config = dict(
    n_layer=12,
    d_model=256,
    n_experts=64,
    experts_per_token=2,
    d_expert=160,
    d_shared_expert=0,
    activation='swiglu',
    moe_layers=[0, 1, 2, 3, 4, 5, 6, 7, 8, 9, 10, 11],
    router_score='softmax',
    normalize_top_k=True,
    routed_scale=1.5,
    balance_loss=0.0182,
    balance_bias=False,
    router_z_loss=0.001,
    router_bias=True,
    init_std_router=0.0184,
    lr_router=0.00177,
    n_head=2,
    n_kv_head=1,
    head_dim=128,
    vocab_size=8192,
    norm='rmsnorm',
    norm_place='pre',
    norm_eps=1e-05,
    positions='rope',
    rope_base=10000.0,
    rope_fraction=1.0,
    qk_norm=False,
    attn_scale=0.0884,
    tie_embeddings=False,
    parallel_block=False,
    extras=['capped logits'],
    init='normal',
    init_std_qkv=0.0254,
    init_std_o=0.0,
    init_std_up=0.0254,
    init_std_down=0.0,
    optimizer='soap_variant',
    lr=0.00246,
    beta1=0.95,
    beta2=0.95,
    weight_decay=0.06,
    lr_head=0.0059,
    grad_clip=2.0,
    warmup_steps=200,
    schedule='wsd',
    decay_fraction=0.609,
    decay_shape='linear',
    final_lr_fraction=0.0,
    batch_tokens=65536,
    seq_len=512,
    doc_mask=True,
    train_tokens=562400000,
    steps=8582,
    dataset='wikipedia_en',
)
Below are experts of layer 2 (counted from 0) of a mixture-of-experts language model. Rows are named router (the router's row for the expert), gate (a neuron's input weights, with its number), up (a neuron's input weights, with its number) and show model dimensions 128-255. Each number is 128 + 24 x the weight over its row's rms, rounded and kept within 0 to 255. Numbers have three digits each.
Before each expert's rows: "gets" lists some tokens that make up at least twice as much of what it gets as of all text; "mostly gets" lists some tokens that are sent to it at least half of the time. This comes from a sample of Wikipedia text that the model never trained on. Tokens count by the router's weight.

# expert 24
gets: "-", "\n", "_", " due", " New", " 0"
mostly gets: " due", " van", " taken", "TS", " DF", " RS"
router:150145156166120152157122119092115100093100142152160108152158102143151152130133116146110109100150108145109093096103113154100157154152163120159161106143152107153126104099100110151158149121157096094105156133154111094138143106102157090155106105092151093145152116158144098152159166151123150151107095116091116154136151145096153144096155151102142101161098139116092104103112156124147169104120
gate0:148132139109152162153117099116100091111130135116132151120127157127152137131118183130113123111122114134113149139161143128140123132088139170120115106098154194192114102126137096111122118144129084108110146115135148115138111115134115137142123172114099152104112177116136114140141138137122153118138113121145121131148116096125105151144154136133128107167132123101110097102120137114084087112149
up0:133137148152143128140151127160123119109129106156123133076138119151098167159083133117138136134139096103112101112150123150114135145134116084144113153129153156120133093113158106098151126100112149161153143110081123141153107123149159138158074180077130157117144137157134105116087087089088115162097185139129113136107065107149118096163119103132149109128134106079094129138137127133163130113113
gate1:124102140141141110133152092146126127121139131118126125119140148126102173104092131109102174149130121102163112078153129113101168104152144165117115126144143125126122076137150146110099158125116144126096149121129136095135137133122123102127103098141162107165146129145161113137133123152106146125099129130117127147140137145157128138155104147123139134116161141085160111123114108128150121181112
up1:135131089128103132087166105131124153100090108111150154171108147131134177113149164143156137132136123126081121159140145171146158122129106133087124108096121161145116157122114130183121120141124136097077154176180099124087116087134131112118141163136119154110121125075092101177161148129177119111136115117117127114179106153129131121148143129119134167154096149142150132140149096123129129121093
gate2:092187152150117135094130160142130100176135115142127118135118110133100126145127092141117115139101127136087108156148187106118086114154113119091105201144135112161107153143124120120168106144141114076163132166114161133169146113103123103133149131116138121168116086131153117093146126123131121155160092128108148109116133134123167160135114140137182080124115103145085147158131138131113138156154
up2:109110186111147142122132110141105137153123136127172159119117128091134189149158088113105096127139128124129154114127152167086099148135103099160096120138161123146080180132133141190130124155146129094127133141115160129139108157115108124128130136101149086152135121150146134141132129149116144112123132117103110150099117166127129122137083109128183116132135156169115172121123092101127094190162
gate3:109180128099156082163157129109144133125102137148121117129113172096142130098143157095139146135159151160148138162116098095082158121153080137129158114084106119174124093156124120145130118157155152115142140136167126173138148081134135149110164132088103137138116114128131133147152130125169152160157158129116112131129124143115144137134108120155161171159095153128125138134136152145139183112122
up3:166144128136159136117144110124142127121143113153138126110159153152125110144126162148079143133152111112157127128114161120116129112150118165115122104125159092149100137082135092144065175102112131089112150149144095154108131134156154129154108084108090109148118127155117133078119115083120134145124108074135164160110130128077129094130118085112168122113161151114125129178116070111133141121150
gate4:171097099144184170130128111115132129161133111113119110075102126129135129089117066107131129132130120089100100118121096116111113155131179121117179104110125113125129124103117126146157141135137137123149168146164124115119135135200142142127152169075140131159111116145112107122144146087157088148116110104120104133144126109162138108118113051124121126146116157126139135176119089132130117133125
up4:148156149144119130102140140125112169110132184137120158105139151125126069137155144140121124134101135084148187182124112138155133131114149134187144135153158093109092130080096132154150096139140135123156159095119144129133162128089110089132185147119085130175151143111126141132134178142139102166117131106126100118103132060147127104131146103140112123120125117138154119098160125097139127204149
gate5:147106156108127110163088089081136133157087087133101143166113161070097149143117105154186149142142129131147129124161138179096124160106148158098132129111124111093127116110166096137126131126127125124182171147120104139175122153129160094136102154126143132125102115133111155111118150122141166152099152102108136147138123136116098141150114117096099094126144094164074133105103124125112092121093
up5:129133134170115129134068165122146127160123093074094164113122122116103104139114141117133157125087122145110163080146124121136102133148127104122154167173135122138131128102121116144181102113089119125112119148123116161173100112124105139151144115098120127145136104129105112125138122134112068177090114121155188101105135147123132114159148111092120151110117118083114143150096077119127138087155
gate6:190116158123168106127152128104148101153156169126137102096124106133101111107154138112114097123122171141112134145127154109123094093145186152094138162102137087141095119159121116165134151091132084147132109128120131125093117178114112139147114154100091134151143148191107130092134176106092129120136106111143100137113103137106105116144132151144102165127120134054126125153149146142124177115146
up6:105106112147114163114152128152161131129144104151142156092145140134173125149148082118126103178106131119139152122158103075097129150103078124172121116123079130145139132090133148125127122165121147137091158094146126168135122083109181096158119107132155128115133124098139078081139123104121141126097133130173110140153182113162174143137109139168141128156151085131132122059160084098187137171120

# expert 2
gets: "\n", "  ", "\n\n", "\n ", "\n   ", "\n     "
mostly gets: "\n", "  ", "\n ", "\n   ", "\n     "
router:160158142142123124154136114105120091112080140148141125132147126131117151145117129119095097124133096123121120107131109128119135176161136071156186112140132119153123125112117108123136147138174132119148130141142105093176151131118133073178121131115117101132131073148151103136118145149118130129111072130098116130149144110134148129099157144096123117135122182132105128111138134128122133127130
gate0:109117156095148139102122150170128105102103165136116120154119136155118123100105154163100139091133137144138128108124121066120146125110124169097115101130151122140103037085130143106149092125175150144156115111134095125144159140107124156093110131127124106082103121115151131143156110099122120123147142135181111125100083127131136132157137123106152169123125114188135126124131162117127119175130
up0:106107158113139165110140153141129106108120169146114129155131145134132115111112144163119138082143143142137141095132115077130153121108122169113134104140137124128106061078145122114109088134171169139147139103121076114144148126111127170099112124141156088088105110117154121145149104100118121131156130136184121140096099109144145131144131132118129169098130115206118140134141154126142136174139
gate1:142157137121116139124106097130133106141190094126104117136147150170143115109134129102097054101084146123105093111124106098137173105096085093117161100145153116182113102185123138117096086134097106109141139175124141152113127138111145109124127136143165129125090085095121128094165143129102145125117143123099121081122138136121129145106086119118145126142105125139104133131161093114136123166162
up1:112137133112114134089114133134137132139158090094099085138147115170128114108129106120091080135119129134101100088175132063120184105104079110102177119121134105154130120152132103131118100161131137119124173170155140174130124143100130114125131145157165118109110088114139097128135128107112162116142138106137103110112127133116109172113097130111130098152140086139088141118175112128146154167184
gate2:132144123102138142109148142085142087152199148066148097151113093118130109126141119115124101123127141172110136136143131168111120130085164166146115106137132129051139089132173147132103143099152136149107122090174112129102107125169133150156095100074134108145092127108139128128145151168126134092157110121097130113138132104162154185102175143155089121114153139142137172138142122105166087169118
up2:138139115100128126108145139072128102157214155069124109139108102110131106129136125128114101132130147175097143156131133166109130130081154180128129126133139135054129101124150143140102136094149148150117122097168113119109109123159138142138105095090141113145094142130130125151157139151109124117156111119099116122148133099143136160100171143164081134119147138131138175118133127123172094171122
gate3:118090159118099110177105120145099145116109120121092127129095103109112147132111172127118103131088055130124136101130096104162142114144143144087116105141105079140138126127092153125129142173129128112120146093108120081115150128134124105117106121123152132159113113129117109134117164157117122141107167147158142140096141118093142133154089134162143168079129133136153138172105110094093130084107
up3:084108137161096113138125088129102154142100130135074117127102112144144146114109152113106145151107112145120166119125120100172117114164127123094112121150123129120114141112096143151138125147122128106116151069105115101127144142127153098138092146105115167143125141171134120116126164164111107130101171131140162110088142105097131134163084115156162145126134111138149128137102142125129132112120
gate4:127125131104135162155177154140139134097081128124068133122078129117139099086142106105148114144141112113168134107111118098121121070149143130145124084131122149134133105095110116117131100151154180128144145119154120121152127127111111154134104112111165147111132136107122096142155117164174133163121116119074135124071115169092106107116137132114101115163143152109151124134146128131182090119129
up4:113143078138141117161101121115175098166092118160152113107139108116144141175171121133142111123142152140069164180130128125114118117097061104119139164120161155120111107102143132092146124097091087127093118112118126117172153129135155153089129101143106102161089136108163125105131142102136133137131140128123099146131123072124122120107111108140128144156126122135147077117138100115108089158108
gate5:142125163111102143102125131094135089159167145149173115173144133152134163155139154134136107071155070140121130099145088163115148123133114126150153127129100140126108133179133168133105108105132129138124111170128168139149154131129139114122137165135104120101144103124149104128134118147131155090107134125147132134110156100152104125128184129127116119114120154118125176141122153133123092127137
up5:098146072136140132171132121156118156103084104129094129075112119126101101107097101127136141182098171136125135120122134084127122125087147146112115143169152091123151107117142099115143158155129119149124134070117100119123097130118123138134127102141137125127138150113105163129103130143104093167156114122105138138158102128098152106111080122133172125127137082145134098105148112112094141143106
gate6:131127108130157087149138131137149115125110139132144142117138159123107098112106141134110094090141086131111096110113132076105090094194071161157122127140166120132179137194101118119153134133138141147079108127139106112130179125106133123112114134150135141146149140135097133083127112130123091147175126094143136111181118156094113133142110119138154139087124151142141116097128154134140112149116
up6:115130115149164091138153129122154120126124147127137140129135131135107111096112149138114097098141111120106109117102118081124073079183071151170145153129152132142192146180105112119124140121115123154082121148122112105135163113099117122129130149164129143135161133144129119106119109132118099148181123094131137115187134167096117124130102130147183132110121153145136108089133149121130125134080

# expert 25
gets: "=", "\n\n", " ="
mostly gets: "=", "\n\n", " ="
router:146145153153137151141134104102129124100133138145145119134168110150111152129142120144134078104150126122093088114127078146123139135107163117171142115145136093161120126136110125128160147141129069056078149154132139101109129144082138097163075111109140109128121134142115069139145188148137134139129097111118137116168132149127154136099151134143165116166099069115129116100110141122158178108109
gate0:132153117098129124104120143103176137169084152146204147132150112118127133107095161092128105138185144123163112125171103157133136172118097110138105109132125103136136137117113152093187140128086136151157125079138141127123112150156154140138141121116145169107179120138119107147134133137123120098144105114149147126131105123103134130120164118130138117122155127126145113081098119116157141151119
up0:134100155181127136160132127144085117102143093123034115125104149131134129147171117161134139121075126145085137131091142080138110121131143134118150142141133132133119091140140106165077105131144123120103130169112102117139134116100100124101100147150092079153068134108128138112148143120136131156108129137127118115139158143110139123123082111133108155121097133121122147156152156138104111100147
gate1:125130139130105119164161103110156109138129124100119131107149178129145173131146192123117142164120147137154164126149099161099138101119115123096092164103138110138142106150114156121111081138177141119137183122132119130132159098161104126136113128133111162144105086160140106164107141106116119140112149134090131126181077143114084136103079132108137108132125110104127162119148110152128137090145
up1:119119156140131096143163065094150119164142147107109121118161161142124176149154160122119130150103129125149181103153135163111149108146126127089122164072105128131145151131123152148115105144191142107122143137107129139086141100151110138123114124103139155167105127124126128152120116095120150127110146100071122122179065127097087167110110152115131113106133102085144157148111119125127114115147
gate2:115091118107144130099123183107127099112150107145124125139139119144107134114119139117139145141123121124076151092126092065122115110118116131157083146130126085127151096115127108115136122142131098161084103161129163112120145130119129137146163146107135099137170183164154132115097123103094140118178153086113145131116154158107141131118126118141107082088126106121139161137084146136155109120102
up2:104089122105145154142131142120141108130125137116125144117138096171128186096137129120160171144133145148072172112121130137122085101134110150094113116122144092102149111094138154098134091111126117132101122185095163110107093142148111130139144138084154084133116175161182136143125133119082146117166141095137117135090085111122150138120129156118110105073143129138138117122149132129116106127138
gate3:138172120094154135099124139117119101146124130128115124106093122107133163138051125168084101107134173178136121141118117153155170121135111130119097109144151139090165118130094127143164128101101137146157052100136153137100098143115105152153140101158128121116131113139119166136103102105141128095123128118127128103163131127161087095115149168061155111121103105146140140126163162125156129128115
up3:113148158131117127096117125124113110154153163106104118153101136088139136139130146140112080116117147112166110133110114130145155155127109114108184144130175129117153119127149116134141084124106154146154069120140098134128125164084074161099137117164113140163126158115133129119136123118157123119105124094081151093163147122115146121118093112104142091112105096140140144106123174111140120081124
gate4:110129134115158107126125166085118125125129141121122139094149120108107112153100115138097157154150094125130107127117119112155115098118109123103131116113154133144146149131102141124093138132125109106159155141140185127140143079109111124141127171160112129146132106136121171171070087135119117119099147179119131162145137108140131133109090116122155189161098103102089064070147084110108109098108
up4:141123132086128123127110171110152100110150125141181136103175147127125105166120147122084137142135100104107133136126121167141115113124130135107163120087155117122163091123116106132113139142101125101173132116110175124143135106125074148129131189139091148145111090169113159180124115128123125097114137150120131136188135116115126134140079135115167182128136117109113075103126098121092154082110
gate5:170164101116138160109093087115114127158122062165156116114140192107121148116126090121145100103122140124124119147134104136108155205112130072115158116124123138141112099101155121129093114142155132149125093099118143118141146130128128145134117127097128105115134136136116158113088166136125114154136118122109140112107144113129131133153103102141141118110141114110173103125100100109194096137126
up5:167174105113147157107112097103122139157116064158146113117159179097113127122107088131136098112126123130099126111125099138128138190089148059120170107103114117128106116133150125142090119156137154137135099117139120127155128128138131132132112117104117116120130135138118169118092173118157122119127150138092143113087140118134134125151093105149150126106157102117168105116114125093194096139129
gate6:173137158085131146119137131067136085131129138103171102102129151152123097107094128114162141123187143154157124111144127110137118117141116144119079164114162162094119156142147093102123154113180144115147136125120158133140105087109179147137127107149167107147118156124118137127117144132103106128076150136152149108118125154127099076128118076125116126099115103110151144102141153156127145117158
up6:123092128071111141123113129118115135113091167136166121148124131156125094160119153120145123128163134106164117108123129149118122165097140196096168156120167124096152132119136124138134183146118130121171081122116140163136089091130163153095113135149128115102157151178113128119152150134138110142121100147137173124122156090131153107149117080107120146132145118098101189140116116112136146109145

# expert 7
gets: " for", " by", " with", " after", " over", " including"
mostly gets: " for", " by", " with", " over", " after", " about"
router:147154137140110162132093099119132119104113175150147147182175118148138139103142101125115134107127079124127117112125118138118139144130152096119147141161162116142113098071123094130142112156153112085094155190182157113127148086125169063140092114127147116140137152124139098126148148165136136136091145122070117134111132083125131139093151131118165107126089116115139134133105150195127140084116
gate0:133137126132113098140148107123102118120123114140154144138151141159130154171113111140131140087100128107140138123185112134135089129137112097160109118138140144185108104095123130182149124169160150102127127139141165112075159129138143111150149153169112107089082117126100145093114108143121129161155142136108155122122143138107072126166148135134120148120106126108069125166111136153159169096157
up0:126097155096159153099112148154177151136126126128124134123110123104120103109131140123118150133164155102129114143071112069114179093125143130131138143109094106082121154191106144124125145118119086164110122125149115107119075124125124142124099136103121114112132129128155089158151154115148124112087105142139108109146133102156121128119087118112125065160163115136163092109121123106104078151086
gate1:103146137127089128132172176104132125116146107116124139152106109147123089119091131106163155126138132150164161108141127176076108170101119133130124139151115147155116113127092130135121098140114102120089141122129130168122133103088124142106101090105145153114080110132060100142136144127154131105182154147098137113150176131105196106105121097147107128089159124169111152116090142174140142094128
up1:126116150115154131131128111158134088133141144164146145171107117157125106123148140148170175142118138144165131211127139146141068161108122113193122138115148162140095136129103131118122112161212081114103138152140115110145152130158098127146115110125134123079115146119094094127152099122122130156143093125104134126122143119140143123144121078164093164125077120125101138143141092103154138114074
gate2:159127134140132100137133145125149137118086134093112076183115150135114150142126132109143102090130114150096118159152110124129115108094141124122110135147078159104113161114153129098101110131112103111136100096137105102145125090138139167097175108117111131143094151085128179121134151124089118129141159141130124125149154132135095122159136104141107088151137115095121112097093101142131133051130
up2:135119130106112126166139149179099143126175111082086131146158131134136179123134129124129156129143096131135160112133068109137189086151116149158105123112144154119125141145169111124136172110124111142123140103099123083125150189134103141116109134115135082135165166104120101144106168157102132122129118134108152126104137123135079099124121127140089179154130188102102133092122126140136133120134
gate3:087147136151133153128147114177147129131092163145159086123127123094145088128153135127078173109116115117070136159136109136118076141154117161133150174093134131141110145079143110103098112156150115126069129136127127124137124124167127138128143120108138116123180099124173136105146136095094158176120129148148159143117163092111126138110155128166148143169097117086161151139153119118138136105156
up3:172139143172121066118133140087133080130151136119105118104114088133145124117125097125171150164132172149161142136092112168186127130109149120124138108168105111152086121132146204147136147113132109184120094120113113124128144130136127090119085104165110137163155150115106178131128118094132115144138126132115127125117171086141115138112139130137070131139166123168092119113123131130128113108123
gate4:105132137114120145107117141159093146117125158129104103096131141084150117135173094135125145127136107124120126124117095130124132167139174119062080132166178115108096174153136139113174142136147160123078128122120162177137175143134128093106129151079107140119101102145153147127123126100076143115174136093140130160119097123120130126098128134119096094163100150131135140124118108160104134139109
up4:110152172107164129107123097090129106144110127140160119173165131129116164127124109123097094070125088096091165147157174152078145107090172147140140183131102155149097125132128149088084122158127140124123170111120146141125133111146148115152172120125152110160140145094132125127121154107174128126131151173155115100093157168119129142170151135124102112101121153169132113119151117165085102135141
gate5:130131103150143123112130088151137146083133117153134136162097101105137124128119118120108119144141188130148113141120122114136116116151096158193084126205099136146118085155129170091134113146149111150126127100140132089129147137108084119147107142123141168082125142115077156151144158115111119103181110109147139123119125125123084159115139141119152113140105131170139109137113128167151138139087
up5:117106134138155108144120088168111097131139154133120150124129155136163089132128145146119139143099099164178166128129141156142169099145119126105116152112138119127101120124133131120124114118147083148135137109138121110136168158119124134140049122109103134120134082134095158129095149143100100130156121143157123113086152112093121162130162144146138084093103128099110086134128133128128171147145
gate6:110064164155136163097138124190137128132123126094099124089165150147149120159133133166159086118132086102132118103138103078158091109087167118141157181141105147127142123148135107139155112105115126113133092081135128139115104120132126108127157094110134119159093140117084077100127129170146155147153075116113124123113137116125160085117130147138129096097137158156101133110124113135145132089118
up6:119128143143129179106115086214118137103130149123162166146140120096149103122081120130147165092135115111146133089156138130153162132148144143115152129110110174108138094152110139118153142121138155118119103120127147123135157096126161146117127092116141122129121155139123166152163095159131154147143117123159110122137149147154101156135141140118157111105115128171123139118101119159132124162155

# expert 34
gets: " to", " as", "ly", " also", " not", " into"
mostly gets: " to", " as", " also", " into", "ly", " not"
router:138157145126087128159120118102061119115100156147180101137166113114165149090112105173105098115126151148125078108104118131113135150167152120114160112102151142134125117099100127109142131093141097103115126127135143112125158158128131115140112116110125093136139151142104132121120180146155158151140127108107119133123157065101144114091122132110120134137103124143118118120134143105135164125124
gate0:125139148099115118121144112173109103136139130140126131150129145099164106133144122136125146172135169173103118112111100097136099138086121142145104127145121083158092103139130087128177091124126096111130126107087116128097094146059106138111118127145133131153156135114162142106159166153113149153122144111115136117104107131134124129154153143107119090105145120110137124106133123177182122165117
up0:111144162111184113081099123162095081113143136128124140142117096100116166121118160116141146133131156148103129119107105112127126129097093135115136107151108091136171125116150117111130143107115078140196115140087133130130098114098139148112110102124140113092151160125159134165166122118140158152137195086146144158110123119139131124100114124114089126133114127131145119156145138185167140118115
gate1:141132147112149122125123158116092146111149178104125115116155081148121146132095125144150150168177127102130148142094108111141160148175153107148107104158130122162136145145121143117179095110137136127147094128136124159131162133100096158163143128131133144096129145154157154148140115096130133128124102074092119135133135086116156125132095091138141178127090125149104113152111106135175131116131
up1:141118130151159098153117120138139148108087146104167178151141065104136104136099095139139144150183146121121122130103106097136110143151117117172113116126119172130116123164086133109176084153188125132100104117154137134116153088111123161152117146146108131108131157163164120147109110119160134137124089109113137149141135112113135112153125082141126174114123144142087072155111099154161153096144
gate2:123146097149159129121135107126070115126143128106113118156147083144131116137140140111180153130135148161118103139121113141132128097093139106155120171111158142117150150147079105072099132118174162135149148135135099184153120139135116113128150112088136141134107168129120126094134141128131143116134171164116127149126151157135128113117151198153153123139096102142097140180108135164183117111138
up2:122136143150122135155156125102105154093140165110166116110131185083167071131139128131154139098145090166137159138129135155078135153105160100130138150112156083109159142123143139191142131107116140107145119147084100121111148118139099145134131195119121182122145105123125110121120140138137112124102190130111142106136117104104131144143175108142155149155138122125122146117154162167128085113122
gate3:137126131118110086100126049145115164134107128133141073120141123102161166136146154120092145107153135097106127146128162089095106167107139153113131093157120180129129106090153109148146140157142106125140165140120123182121113131091153130132117136163161082116140149148127147143153116149130153130150153094141140132096090144103128134124118142135176116171122162122119110129118115134172124131104
up3:112135141114150155117140092127129169133121114133147138099131178157144179150133135139168133103156084098136123120149118095063142163137157155110091102116123167110093111160138115178151158154136165104152128120127156107190095131152167111107122173141158125145125095110143137121100132111137138141099093087157109146177123136135162140146145148094149152179136098080146128123134123103144120159129
gate4:117147153086165097093141134099117147140121131126153094126150159118102130113098122109107121153161136153114152150164147148124148118144134139033103110136136114114140149107140141137111116128133121142157170158103142118114081141157156142143133161103115101152127137124134150103086158114121129137113117114136118110140130111140124195093112133124112112134097118071108146138113148177125136118140
up4:124118069151093145121131137112165115121147106123125143121093079135115151127170158153152127115131127138129144144133109128097090174149125110191125176161131141104092126176169130166134116151149141112138085094156113101146149131151128110091139107161110164111133143138127110156135114173141141109157152115110112084122163125148114086135135153127121134086126144142134153141115135069123147131105
gate5:122138156090158160117109116090144114101161126115129139156120146144103102114075125132132123137165134148146106148101096130141131180115165146105170142144113142106116124100106113083148111142118092113167137122163093113136161139163084173140095114061152113136102122085073143130119108083131088154124144159091150111124145128140134102095137153094134141099125152139107126131110084126140150136118
up5:119075156148122110118097126121113159129113139129189131120148104155151084136087132159142118168134153144154165173149157067095131120129128147156098138142155123148142120141144151146154161160139091146122109073161149106117141129108142099118139052169111155118148174105111092105101152162145153125128156137087136132117149116132153146117131133111139103106131133134120118130116143125139138134144
gate6:132135126101144120131134193140145109158151116131104152133143174135165140106094148099148136117144151137120119099102109152125113106149125163109164129121122157128130113152127138126096125120152126067106142132155130151176147157125106120142133124164090061117117120112166152101096132127091109091120124121109130160125105146124099084109096104135157090140135118107115116103135131110126158110161
up6:151165148105131106099129178159114150149170103141099088149167174132158105120106161114123177101127108184116164143132090166161132123166130101122179105127136137118116087110118138129130140154134116102111168081141122163146158112104139095121132125139142104119091126123182140124088149124086121115129106089138122174152146150102093077123104119153125133122129107114121140120098112108134152130155

# expert 61
gets: " a", " was", " is", " an", " were", " are"
mostly gets: " an", " was", " a", " is", " are", " were"
router:142171156140129098169123123103120116104124147139138116163118122131159143083110124126118079119162133125118091117147121116095149153198161119134144149136121127161085088122125123132148120109132063106145154112150145116139131093101135062171117134128141091118154133152098096116122157151136132175150121119097156147159155176117146135116171129143168106177111170123123130126114151140135157117123
gate0:144125139111125111140091140083119123128151190153162113122094146169165158126157149097116134150145103117131124115125134142118096132101145104137128177130152073137144185127126138114149175139128130104123094144148108132115143147127149145075113100147116141090138128106144083141123113153142156167135146133116170107125151104130123124128105114166158137081121161139114143146085133132142111122070
up0:120113146148114121107132130164139135119107098126126132143151131100116104104122114177118137113103165106116122190116104109120154132152140121133126075111150179118096114126110132162082079141130080140134153148118161142145124122115120118149131137153106095185141148155113149147115125130103112120137105103164143133136123136140113110143162106106112142173104090106178088104145119109084134130208
gate1:148124129085151125122122095145161148142135138180145160112121127107117145101131126077106112148141173131123122131112161131130156116139148140137092169123143152153142092121145089107133172088168091130144108148139148082115173112063121173111142136125096146100119169097088140158113156144109167142178069103116121134117126140156128106127170110169092139143133133128115120136158161147120164129135
up1:148104142156104136128149191113124116107136109081149127137131113167116112111109142161125126122113111134127131130124135117151094134107119102099134108145097104115110169137134171129126068152091135129132178107101087161141074133176165090131134120121138091131162095158169098102159118109153099118100182158145154113136149122109135166111094129058161143099127115144163135104088120122120100134117
gate2:111134120159133142143091113126134134137090116137112135148173079154140098144151125144102134158129150112150131119125138113118132161145125070118116127138118158140153111114148144166164207111098157119163107141099156111114138124139151105086097162127092196146088091130108105093126116116109128115139103089129165143094108150146122136076110137121129114128144125114166140135079130154131116129084
up2:158128141156153155125079110124097109136114160164115148109157079140103103129144111155136133162137151095152137091127120126091112148116147090136111110110131162121119159106167195159124165128078102138118121116110155110127112145146135094107100146103135159140091080121122124131122127130145125119132108096160147127098122094110148130082151162160138157148143117136153105102115132154123088146106
gate3:089149155105119129117131163164144126124112110207151106112111084143119112148126160147114129149199106116140123141112100112113130094115145137125153109093108126147118107120144148116115160114104105114144150141137090118135123126109135141118136140149076084154165107116123121128168147160129091129124144098135152130134158138101087122143116109097121106148143120134102106140127111110119130141104
up3:135083106123128124119126135135156144123118096128099115158132129151149124140128150131061095084149090160128140143120102104090129116101156094121094156123149118137089157144137123118132136172068103156147182122161118081108128136119152135092125158121119143143133094106105052113174121116138163101147187112146124132149133128089106149106117069136113112148107117136145111072117124104138125156126
gate4:131183079155167112134130121115082137136154163128120106130134132142130086167149122107166161112160171137143086154129121144189164124146103115130126101115124100115129140140182071117123111110115114117160122111155160133100115109141153109090133099085166177112169112095158140163150167155164186168119124142115159150131106135133105140111120119133096153161137157166117094125132127138146121116122
up4:126086177110086120110124128154171143099107058134117121141123143112108185109120135153092114166100087100135154114119134112077078134112139162123127127122124128117130101107097154132152148129150137148107121161131099143140147150112110147143132146174134102139076130172112093118107112106108081088121125106123097126117159110114147101135115128126160122084116119112099152115093088119129148136142
gate5:163119133088106130115123163115101125144169127127136175137138072151130102119139149143125132130137140135105101165140160128171140135102143061089121158169157143120123121134119149116125148124114056135108171164120103096152127147137122134133166185127122149120165132136120179150118103138125128123126105117136127164100150178136153158101176138093131131145101119126127144167131160180165139119167
up5:128116143146117159129179135178131086168120096143146154119122112122102138120132116125125139079115123131134161081097106109144101133130103090103100121122102119139152152112123168110143074081124147144125108129128114116101114139127092124084164070123111109119139157155122140140098111126155140119129143082111121113152176164124140119173137102145118170122138105175098168108136157127133118129097
gate6:090151131106168097160114076111111094148157093122127114121184137123105152136127136118112136197132133139093139085139116106107163149098100108135114145150181157139103170148112128094091093135094101192112147119101118133136134107125086142170142155092106139144144144128134155167135154112147101134116137139108095097172134136113136091120115091139099151117107106128102115127130177108107104121150
up6:131149079189143147114118138121129117095126151129140122122105112133141134121122128127139106059099099076140092144104120106131068099154132146104146157143110129116154106144164120138118132152127151138127103146107175121091105114094178119133134118138146115120150138133114111151111113138131081160132109137131137148091102155132088180162143138102134130140139137076141126153122104132161145130060